config.toml
experts_per_token = 2
moe_layers = [0, 1, 2, 3, 4, 5, 6, 7, 8, 9, 10, 11, 12, 13]
normalize_top_k = true
routed_scale = 1.5
init_std_router = 0.0112
qk_norm = false
init_std_qkv = 0.0381
lr_head = 0.0139
schedule = "wsd"
decay_fraction = 1.0
decay_shape = "linear"
dataset = "wikipedia_en"
Below are experts of layer 8 (counted from 0) of a mixture-of-experts language model. Rows are named router (the router's row for the expert) and show model dimensions 0-191. Each number is 500 + 40 x the weight over its row's rms, rounded and kept within 0 to 999. Numbers have three digits each.
After each expert's rows: "comes after" lists some tokens at least twice as common just before its tokens as in all text; "comes before" lists some tokens at least twice as common just after its tokens as in all text. This comes from a sample of Wikipedia text that the model never trained on. Tokens count by the router's weight.

# expert 0
router:498491495492540494474453461520510521473551555445528591424470537430551479492502523448404475545513494549408494535505498528473560557496482458533478433483482527524508537477548553500499522534496431474551524437537504453462523474491461492539473508466509471512494506577440485469454512471508566494500508522469584500563465590456498438508497550424534497541532484471529503516513493446427466547486429484498498528578516530515518488555512455522445490518496544565446514538477525536447564513484471510464512561471446516476581450592487493522492535404566510470450506507523529450425473509573453433
comes after: "\n\n", "of ", "==", "== ", "also", "\""
comes before: "s ", "\n", "\n\n", "See ", "also", "The "

# expert 18
router:535495511480506440490464458483563484493483547501477489417469509493546536457472505543499479469488496546444477540557591489499499553498489518505502513582450503550474466496559461503554437560518440426546485437417516495430563503482529508509478447507485434465454535563489481442542540517530445515464509539536525573525488592453467563479483547530520456558557531470540514511454424462454515577550507561512487542566419522511496450476510418521471554467573479534466514541485526531551493531501560508448475516498450507411421471597472501493511466537553523453468495508489514446484491485523510527
comes after: ", ", "s", "a", "es", "e", "er"
comes before: "and ", "the ", "which ", "but ", "he ", "who "

# expert 32
router:541467506466512474492517529513472420469575467474485517486440482416494543522441401532490495486404527557451486479527548547437530537501442467461497464532614607531437515459536511478509468452526445489423508521486514480528506441474471533548514547538506511513448558493503474460500556460492545466527536569522545448492434529478525476526528470491491535477493531512539469476448511495529502527536460534516596541463481494542578582515512454466438575530542562560465496516554516457508550464519509530512539477501454539461544504503434473485451564482492517446415512449433479501505464483548466497
comes after: "| ", "″", "; ", "(", "A", "U"
comes before: "N ", ".", "; ", ") ", "R ", "-"

# expert 35
router:481475500439509466475507513547507500558545505488511518554527534455515544564466451533499505480499497500466509555494552551433570493542480461512528460498517565551491509463497569420478470506525444493441529474438511509482492464531516547534588463451486493571502481544458535443537500447456524491582443537498499522488458455438482504553514553437483509463535495494566388404459493466486510538491516592582552487566433487468596530522511476481454511508526525528464534442470508516499554504482439491499547458470483480507546632414515447491506482495467504488410565508458471463497475505513488504
comes after: "| ", "(", ",", ".", "–", "; "
comes before: ".", ",", "–", "; ", "0", "% "

# expert 17
router:465504522497508429551444552513447511498506570531552544489475517482513527586479522462428465452509515506448469500518497434450502471454441490490428507494477512531436566516499543480543513564559534470499554489429541472476527510501512496485457500519543530504535517529505490496458535479536469469463478604474519531474540507450467512526566521445521482470526540430549459505426456475525534524531375549511514487459482490508483535507533475525492532570457492542428449563528493552520550444437558585458595502517463442467497561521485435449552456464508524529448492571515534541490452499504588439
comes after: "'", "as ", "ed ", "of ", "known ", "to "
comes before: "the ", "a ", "as ", "first ", "well ", "\""

# expert 13
router:489547570461500442546533457493537495550550438509565507441473495460483529508481493509543466500458493494479472536526500489494506469518466553430488507582448570589451517557525523451535520557520481488575467525553484519450472536501470563495495539516434462504495537492543567433558494424519477532483425534468524551413477529424493510410523409586569462529564552511529486433487489525466552496460466554514540585532473444519481515473482501484485493527493544514477502512474514547516491471527482486511493496515408476572517572548455448472496484490457488513555433479508463469464429472540527434
comes after: " ", ") ", "0 ", "1 ", "2 ", "3 "
comes before: " ", "0 ", "— ", "1", "1 ", "2"

# expert 27
router:454540517430572569545488438498486524535510456475522479484425594429526525600463481523507484521486529505486471542506588574491533481475451432501503504462481501510484508480437522460545486487475455486519551469534504508509470536473473569574488492455452507475503485468473421401550472416537500452504509532552537479521518494449542538543548511497487490442504493493488461460462418532485483554540478530561568596563451525586536522562510431487542517513508515518483537396486506514540536462493492466526506455431471463520525541485517517499535525463557480496418469559496508468540468513494474416
comes after: "| ", " ", "0 ", "% ", "; ", ") "
comes before: "| ", ".", " ", "0 ", ",", "; "

# expert 38
router:469514522443530412490524516437502426535515560505513509493486474423532527460427547552487496413468463474535496485484448526436472553458472502521487495514578516545489462538491496534561441570507428446553525429472463467520573494510520546467544532522522507514493505511531484517544519477526472502577445538451528486550491547480515500451474516556509481383503496459576551457568542552484549471508493530512531568554453480467445527487522471493385495547491444544492536495483512518450521532496451504443491521507524402517541485526525564479508455527564472544455497505470512494430397476558514503
comes after: "|", ".", ")", "==", "===", "="
comes before: "- ", "| ", "The ", "In ", "==", "He "

# expert 1
router:461459472446512496468532523510515471536466567423539524506455495496498559543481454525526512488453541476447471607461529496516556509544472454509512508576515502506482455515538526442519513513545481449447453518414530505504506483576447528591534459430504482502482560534535546458536544496540533427580473541493541529527474576469447514460529499531452415509468498444543478399476471455547512506447462531539546515559441575496501499573569492449502514510560480547493498477474482552462561497471514483462584438509442487513465536460464470525514499457478427522450496494519465457561521538522476431
comes after: "1", "(", "2", "3", "in ", "In "
comes before: "201", "200", "202", "0", "6", "199"

# expert 33
router:481551453490553533507555532551514446484586502439474509474527472441496523515427439495495475529528443438431541514550524510498468521480468487539476417490520552546429459549491506459509504500543384466499432428473503473518534473559509494511562544518529426592517529566440539484496520505573546449451528550502464486551466522486451517535517551491484507509534497471503494394498491490516559545527496516531508542569463538535539457527471499468433547473556537527479522475518535492555527468467442513499551465518456514514559465479439499531490475464480470446507490438383507533513471497602456518
comes after: "201", "200", "202", "199", "198", "0"
comes before: "\n\n", "\n", "–", ")", ", ", ") "

# expert 34
router:480548573388557554535505462515495496532467466486582539505444557481501506565424506527495514555430521501526518497497486460541558525533478516452519496553436530520434536482458535469518507499503468487506523450503470454424465632518525542521503456568523551438470477517464489545547463421497548480494454542430544555512478502448499480466503513502501505540499479491508491358447441488478490501488494562526583534482475468581499490522485488515481520525530440581474547476492524532496456481576561475501482521544483474500459548483469501464529525456527486499409556482471529500444421466514537472
comes after: "| ", "\n", " ", ") ", "1 ", "0 "
comes before: "\n", "| ", "|", " ", "\n\n", "1 "

# expert 25
router:522468516444532469495616416475546491528520525471517542489457536532605514514466506443435475506525503493512488539517604528508455507479457509452495449468557507520516481579495465480556506491533442448566530482488473482515479557571492509523455466539546479528459582486523527500544447470559509407498495529447518442549494590472450465563493531547484477447543521492495448447446453488522570507520509471523521530515442499494482496517495473540469470516521455564482517432504485495565603434486538503525537463460467474508585513454532466508473563491520488551445557510435533479450411544497503515
comes after: "| ", ".", "–", "201", "200", "202"
comes before: "| ", "|", "(", "– ", "/ ", "and "